config.toml
n_layer = 8
d_model = 128
n_experts = 48
experts_per_token = 4
d_expert = 64
d_shared_expert = 64
activation = "swiglu"
moe_layers = [1, 3, 5, 7]
router_score = "softmax"
normalize_top_k = true
routed_scale = 1.0
balance_loss = 0.016
balance_bias = false
router_logit_norm = 2.0
init_std_router = 0.0312
lr_router = 0.000679
n_head = 2
n_kv_head = 2
head_dim = 64
vocab_size = 7882
norm = "rmsnorm"
norm_place = "pre"
norm_eps = 1e-06
positions = "rope"
rope_base = 10000.0
rope_fraction = 1.0
qk_norm = false
attn_scale = 0.125
tie_embeddings = false
parallel_block = false
init = "normal"
init_std_qkv = 0.0442
init_std_o = 0.0
init_std_up = 0.0442
init_std_down = 0.0
optimizer = "muon_variant"
lr = 0.00982
beta1 = 0.95
weight_decay = 0.015
lr_head = 0.011
grad_clip = 1.0
warmup_steps = 200
schedule = "wsd"
decay_fraction = 0.815
decay_shape = "linear"
final_lr_fraction = 0.0
batch_tokens = 32768
seq_len = 256
doc_mask = true
train_tokens = 297900000
steps = 9092
dataset = "wikipedia_en"
Below are experts of layer 3 (counted from 0) of a mixture-of-experts language model. Rows are named router (the router's row for the expert), gate (a neuron's input weights, with its number), up (a neuron's input weights, with its number), down (a neuron's output weights, with its number) and show model dimensions 0-127. Each number is 128 + 32 x the weight over its row's rms, rounded and kept within 0 to 255. Numbers have three digits each.
After each expert's rows: "mostly gets" lists some tokens that are sent to it at least half of the time. This comes from a sample of Wikipedia text that the model never trained on.

# expert 38
router:115113099125174104089145156086116109167132149130083060119151146166102103115124138092089189119165135167161163140111140067211112142120117096114088184132142180152070123171059127132112101131090092126174140125116166135151122097124114128114102175103125072138112163115175155170142141210168120077138144088107147117160078131116078062155158123109056168105124092134121156115166126133193119163141
gate1:193139234118093078121154119099062103095142100109205136183130161119176067172120137109135167121184143136096128134145144106180137144116148089094129148151147161103119132200079114078091160120159181110182120089119142159086154145093114150142137114115122091149169208155159172106166107149106144148138135089158155167125125118149146141141177158119136105128154150109199122170096126119090148139140
up1:083170140119080111161126133134117110092152142181127143128168113140161106137101137094085122109109159100070066106147111150113111111082119157143111131127078125114086144153182105130127117158134121157107080107150178088121079147097178109095133126128109174129177113132149182184156177178094232117080118076123129094135136113123119107124220136149107105166131147139110144059202067142183125166160
down1:145129077171167162166178104146132116155063101186115097112098126134090178080113107073118093104142119163217178189097149116140122105083109139179159108134151132112102128084114157109128144139160103084102123219075125112142127045102181117065128124149104140126076089102069104087129152132143123080098133112093132106146137099127071128095097109154098126119111161111156135121076125101163171134133
mostly gets: " the", " on", " had", " its", " at", " their"

# expert 33
router:110131118126153038178187136096125111088142144103171144045149128210119101104124105127177113153120072136126084149139126134138138139155156138134124125097090138174124139098085167236128084105118123100132177138134156145094131103068091130178181184101098082131138150128130147129142098099124088156086129147086104127106089110098118098136190155191156182141185095118161110128128108164129095137162
gate13:148093180133170090125148100149151161114130166160103104133103139128113063100082126127150112081109184159068159161098151102098043133072134125087129115141134083169053148149114174101092086125129184109078131115142151161102112136116147119123104182202135129151105077124142183159174129172135148135115128157131123111117173069119157158123123163138121061158192075108144154191131091144123141077112
up13:161109121102104123099096102125084134170143149103139154130161075120100148161155143107149091137129138175174144175164086172170180131183113148130126144115086173163148127085137120128111090124156123105125110081134067063102150085225178105117101083179144063131134188146119139137155196160093138099163174127126105101177156156092099106141180107143164137097132099130067155103125110147179083097163
down13:160194078175130203138081125080116158150119092125078101101123111095111163100144101125159163124143098109142103102097061122158122170062082139157155137106099204104146056148151110115174126135130106138143108122128102126147162211095159088073100106137149118092150129129139094150084157109099092168167157132202114146111131144163056110164123084114087135117161141147137103105174118084127167167153
mostly gets: " United", " University", " House", " town", " band", " city"

# expert 44
router:090073149081130105088098098163094137135164159100137089077120163113140111174170186146129116114144075160113127167076138137086106117126166178103157077138155138130159139130105100133140154105180145156159173129185069120165171073163147052072166101160185092102123159139109139108115165094109113139129115088082115144148118172148113126158057101166082095154119117122073151163137124081144158155066
gate2:099146199093099169125172153162131080138134148183116120180119133089184193120107119143108141095111161070166116093139119083167098135146131131150141120077098124133092097214116134126112120117126137128138138109155115114073135152122146220125104171159112196119166123166045186089137174140110122118130102188170132163150142116069154164150120073140100185139114149151085122144147175146152130149089
up2:138089118111092156140180118151102115108127137092141136160161099143174075073054097072131145129107097106109125139121149131118100156105102106070139096155115181097076113180133106195137145223071161154155143121121117135119096079065173135169132075098095162111115147191095142085172111101120079139168097192132108144114121143098126123126063148082150160138100146132111122129091180128076113114166
down2:118189181119098121106125146126155096131108133205132092130133079147145113132176157168085118109074123128120085107179142062160098162167138119169100134078126112155059105145121134175112149105060161209132142103069136082080165157152136116051119178124102143110084103188123093164145132166157198101138085133152125150107137124117133119073126072163120132095129123172151108153150167144092108127135
mostly gets: " |", " —;", ");", "|---|---|---|---|", "|---|---|---|", "|---|---|---|---|---|"

# expert 10
router:145147079168147140099089104060179102152172134146133085061146191138161085162150146173101172183093087108121154078132093162152123173169143169149119149177118160124127167145126125047190105179146131128106138175130104112140106160150141087140098147132122152070155133152160108111128123133111117102210091094135138150125135062093078146168103145126093176169145115100160114154132155113169146167178
gate2:093168148125114181116084099110075110145146144148157078142166130150118123158108164135080051108140178131164108089144193128104098145146205077103062171086132146096126108125145091104117116114125089160150121154104114048078143180134149103132181109095103142137107130129198073140071097109115142109089141108148135084129123113134100163111091079153086126094135108075177150164138143063119106085162
up2:137132131174141145189052168106130171110131190127126152144199164106175124058110133130132071170169120154114132130127177107143115144103131091136060157154163139097143150121089134136155141133208139147150121153111132157158180070206154104134093158110071147122112151162118146106121132129147064110137093153144097168086090129136152175096104082150137068188159110167090133120099119172152133127070
down2:140134174112130108156124149179149129171170065121132156201128122181172130160137134129107166168182116131186140135159081137128126137123173092155128149139142149082088133068116146102132195090159127145093126189145126141096137199137155079114093119113186094169165170150164115147147089096129124106171169077120144096139174105172127130055127144065162139142137122104115157124152184121063149075084
mostly gets: " an", "ic", " the", "The", "ear", " this"

# expert 42
router:117141119164158063122088131117142091121113181090074117118089137189212161153140135108128123163119131112103167102090133160133138099163133119137134085150147175119142079167104109108176101117140138159081072139089122182142101107144113160124107212110124173118109117177081158123103165112171106063086089116085172066197132094159148129109151087179135150102117194096111148139092149169132094160134
gate1:178134110152139176163084131139056071132144162178109074115087138126112064114122193159120164190144125166184172105145139116112081123075121104105171167123153151122173056119126101098117116154077137073083124080122140121152125125127147140144106130146146182167136132119183139154120118106179103099156162132191119113068160151119125158161091147081139151128098148083140077094057128139111065133112
up1:106087095082125103079111122126182115177110089089145158096143163117171149149136152097177135151147127093139175107129068160145118162136118144172174150132076121111140118131158131103121162167138111161094139115150204133085136128140150123143121203119072095108171137094131164084070106049150128125153128177094130124152123129181163149079164126231116174114136083150126095155170105070154090150169
down1:175084169137100151100086169153134075087140134081062137134139160109108140133147159125187137061113179162137134137194120129153092119128144134191168157151115106207120113165111097167130154135135163115111091130151149174142128117099163146133196095135123171157056133179129135059112176093066120141129134121037177175153080138141111104175155115117134104160124086142130150184122117122150119136120
mostly gets: " a", " an", "y", "ie", "the", "An"

# expert 7
router:150068148152130106178140129126165097158145152090153067116188153102137166098101160119066081110130131126106179137081128092099097184170098088103153141109138166071148103141049047088106166115131157104166136119172108121170093157170182146142146074123182142128131120100158173197141143135120102099091132104108150157093103173144143175134087107070102109105142130103116126165128091073119089118116
gate1:127152197116107175131041121102111116137171141161123073091108164170145189127061147146156099150077128119158150169116074114170142087175108136165099125075096157179104090210039144084121205112128130166153123059103114149153086104068132155111124128138126137142114104128192136148097127118146118145141085136159156112156125124120088147158118146141142086127146141135114175112100117176135143085133
up1:162150116119142124113136107174145051124177117084144169088137118079137112173098110113129092149127129162114133132089153098102170067184093158122181130142128164177117137127172122159131069110117117110158145084128100108134125055082086137108155077122076048111135185156188158186152125141109155167113133148120158068132097157142125111142129039143176161084124097209130116131149125127093096132113
down1:139122142103146081109087117104172155170163140113146188094146110047129140167139125152143091142102130116108167117177076131131160121084122101162159089139153142181191179162085150145069129095095174136154149146210113093147131127089170142115168162125124160118086167092210138125149117133194187114046133114124075114093116136146141143092183139128102131182091116136147134129150166113163097094122
mostly gets: ":", " —;", "):", ");", " —", " –"

# expert 8
router:120096106081085139093115096145179128178126165099097142125144150107102110151093104089138130113141064105129172116111102089077085134102122131134117122182087135113156198128199086107147172078175106129148190079151090091103129149138133149046219142141135147122157186134111145170157174096081073101138163086115124157144121131169138144137150096130093148116089079172118149110174097157101172141128
gate10:124154102081153073114159074125115175122133116145155097212130116142169112128197108180094138087094161046129145097121088121180137181169135147166165112099162152091137168139123084086101123131120155134166175089125090101106096147124135150164120089124037119117148181116066124133146162123174107110136174122149156111102117156168126109141115154116103116030086119108137153135074157105125111095158
up10:071116122121201046150098140124216125124107120113188118117064126068141127107082157154153121092131180130127089181115120126107127108099139183163129102108141142133103118128112109143102083107116109140155090146150120178133096136071162168142118124120102136103139142107167124028106121143083158193114159126136141164145082147101109197120111073102103121134138059103154083172123163086137162085104
down10:146147076106090144154145122081141160109140075116127097123129069098140197046135116115059169039111130122148077092061182099116108126087116163126126081113125147107083105110122129144106131036140160145138115113121109139158120129179114117147109092120161152153185151173110077148186162143125123164154152121147147099120170180182163095133159148130127117106114115147081062102200121127120130133148
mostly gets: "″", " local", " population", " mm", " •", " mi"

# expert 3
router:110173105178164121148105122184070107204150116114156067148163137091134143125133121129159158146122149132113145165120117161130124135163156168103141062103109094163073146103166155048148128088128143126145091131107162113175148159108164149096065127088154145122062152114138162146141168164131156193119117152157139130070174127133099094138146105067184203107118133073077118085107173094157161156146
gate1:096099132161047087064035122079139108116104066113128134120137129143076098162120085117121145127083173159121122136097152135097099135109138062150135166127153121092119107149150154141119105167090134111169110169173119141109129106160146125123142132100129128111158100106128193175143122138155132066118149087215130120101130115146065187150103115157071130140074171056122161164152090084138145078081
up1:127101206139127123147163131185103090128084119072138084135084136120120079202153171167091104105172141138109119115152121131050137125140135186157100123143124172126132157115132172187141071150137093114127094169131121163113080147130114166178128055131160114182096172097100065094138111085133144083117167089123123134125112052149144124081106156157121167101149140119137057145104136077160139097087
down1:151093085142094123103182142103128155088128188092052068124126099166135120169138156116125156118110167091081123092128127185098116157168125089149088111087174192155144086071093165152188154160129128130136158156073123151138127149133086119118109172153091180104136137091111189138092090174138164141116110144162170125109153107128177070147098179126140143110093128176091162157094096087104176174144
mostly gets: " that", " be", " has", " have", " not", " it"

# expert 20
router:171167131138180133102198123152150126077142143141142136102170143137144124092116140122134120132099080099139120167194115182096115120133105109137130160114062156102136147140162105101114130091151164139138119156109134149101137216089119160142155155137150091187073136156145085160133084084181105204178144150131105138141077094073128146126113112121076178129201087170150124213120142123182144192114
gate2:199083199169100151095103149126082165116122159169141167095144140118072105118111077161134111145178101165183131107085110147131152157108152128159079159121117142077120161159148101112131150127090172060137125183144127177075147110146139156144104192110132127129146182156143150153141111110176141158141138053112209153112117139113214116076143194155121150116171111134138120138140118175139080138152
up2:148117122103129079157129078125114138106142095177149124108115140136098128106153157094095163190120118144185164090114134163099114112146165118105174165156154195141140077116103120147081161105183142117161158118054166131121159142105085093063082049115188127137132153141173137133178106132138094118136140068158116149065101108096037140120124211165102111150167157111103139118094173125161111097126
down2:091093191121100163076127108151185135145142144112155110114173209185128089117154151159111101143166109082135098179168088120166138134146137095140145122141131108120146137170156129126174102090091145163111174155137129157000088143102166079084171119113109132152138113124154131119144054075204162145166126043101155122140129149123183104121154129133124155140150130142144115087116147167148156113143
mostly gets: " first", " former", " final", " national", " music", " Best"

# expert 34
router:192101181117174130134149118139158106192144131136044141081149131168144155154105114134137117124133099058132071097086137106124097116116126167088140126175195080200104133076082104178143188092108070099105113136099105126124137171137120132164077110144110116167095181139147121094165154217150126098104109087113067084106122114097096088096153117116139154156165152127091162158145144125163126132117
gate3:094145120125182123172120098118189086142155108147119113156088117089179117072092131149089124123181135073139176096100152120188167117148129090147135120147155147123118108105108114166143143095150183139173121160134137118122140125043094132079149131078069179085132100113101110064189154091112105158145167071139193112153098114177166112152124103130115169082137102116154158060122204141137140145087
up3:170135136117117150180190143133115146175095165104173140109158177135155094148135125185156147138115163161172069150104119052142055081118156109142092172150141118098161183115110142151154126164098148113163130097091131123198083107116088161198186130110175110125159136127198125151123169162127122116129088121144065094160164169075097158132108117090120182138102115161099188098116128122100121157095
down3:130105115136105137085126164108117113127166102075140126054098197053086090142137149124120193089120121129127107115113106124094076101118145157105151125103113158120083191126162086109128091050134096115153158078139178154164105102153081112191142145081068118136124126067175130103096125101120069136137141165164116121166126124138170117127120179045152160151133146156110176152133103186167137177107
mostly gets: " had", " has", " have", " years", " used", " released"

# expert 16
router:101081133085165175112072115141139090091143126055107070066131145152121087166177113108232109083148167150175088150095094146148158092136120109098121173144105147170120164039162110160125075116126099135131169081157160161097102096095100082127144123137200113102124090144114127091087132166142135127158130119113136110163142158132117088182141133114120113134140129078129101143146159165176112087083
gate9:149096095159141147150079127150110130115118144164160143114168129197161092156150112157167182111099120083150167140096119129072068124159169139082130132062127152065172079117114166101165120169169114153119084132089086160169131125123141173120140065123163071130142081098138147172187150081167068213143122135132119177120123091132115157087128170136111142123087168067133138131077091088124140127141
up9:092109126093091071119121106156121132144122167138147070094133142116133110141101179154159143082103113118067144119171142171104134188136107162151224109115134173098094110095082065104083187083130081123095116127133115116179138202135169135173119161129094131186113104151110160114114134131052060116131157120120169113142133121126109106145101118196171129156139133090125056180120145068134145138094
down9:144054116075148205095087088126105079078166188157115114139116114225078142135176109088115130150110091147128150108099123120125133091085130147143157103087103052149125159143107107129110149053172145133143185155107120103108075127121114139118125164147090162094096194088110153073162141129219103126084102108111104128158127146183118111130135139103150130110139126123092129178131097155159098143144
mostly gets: " York", "shire", " London", " Green", " List", " Time"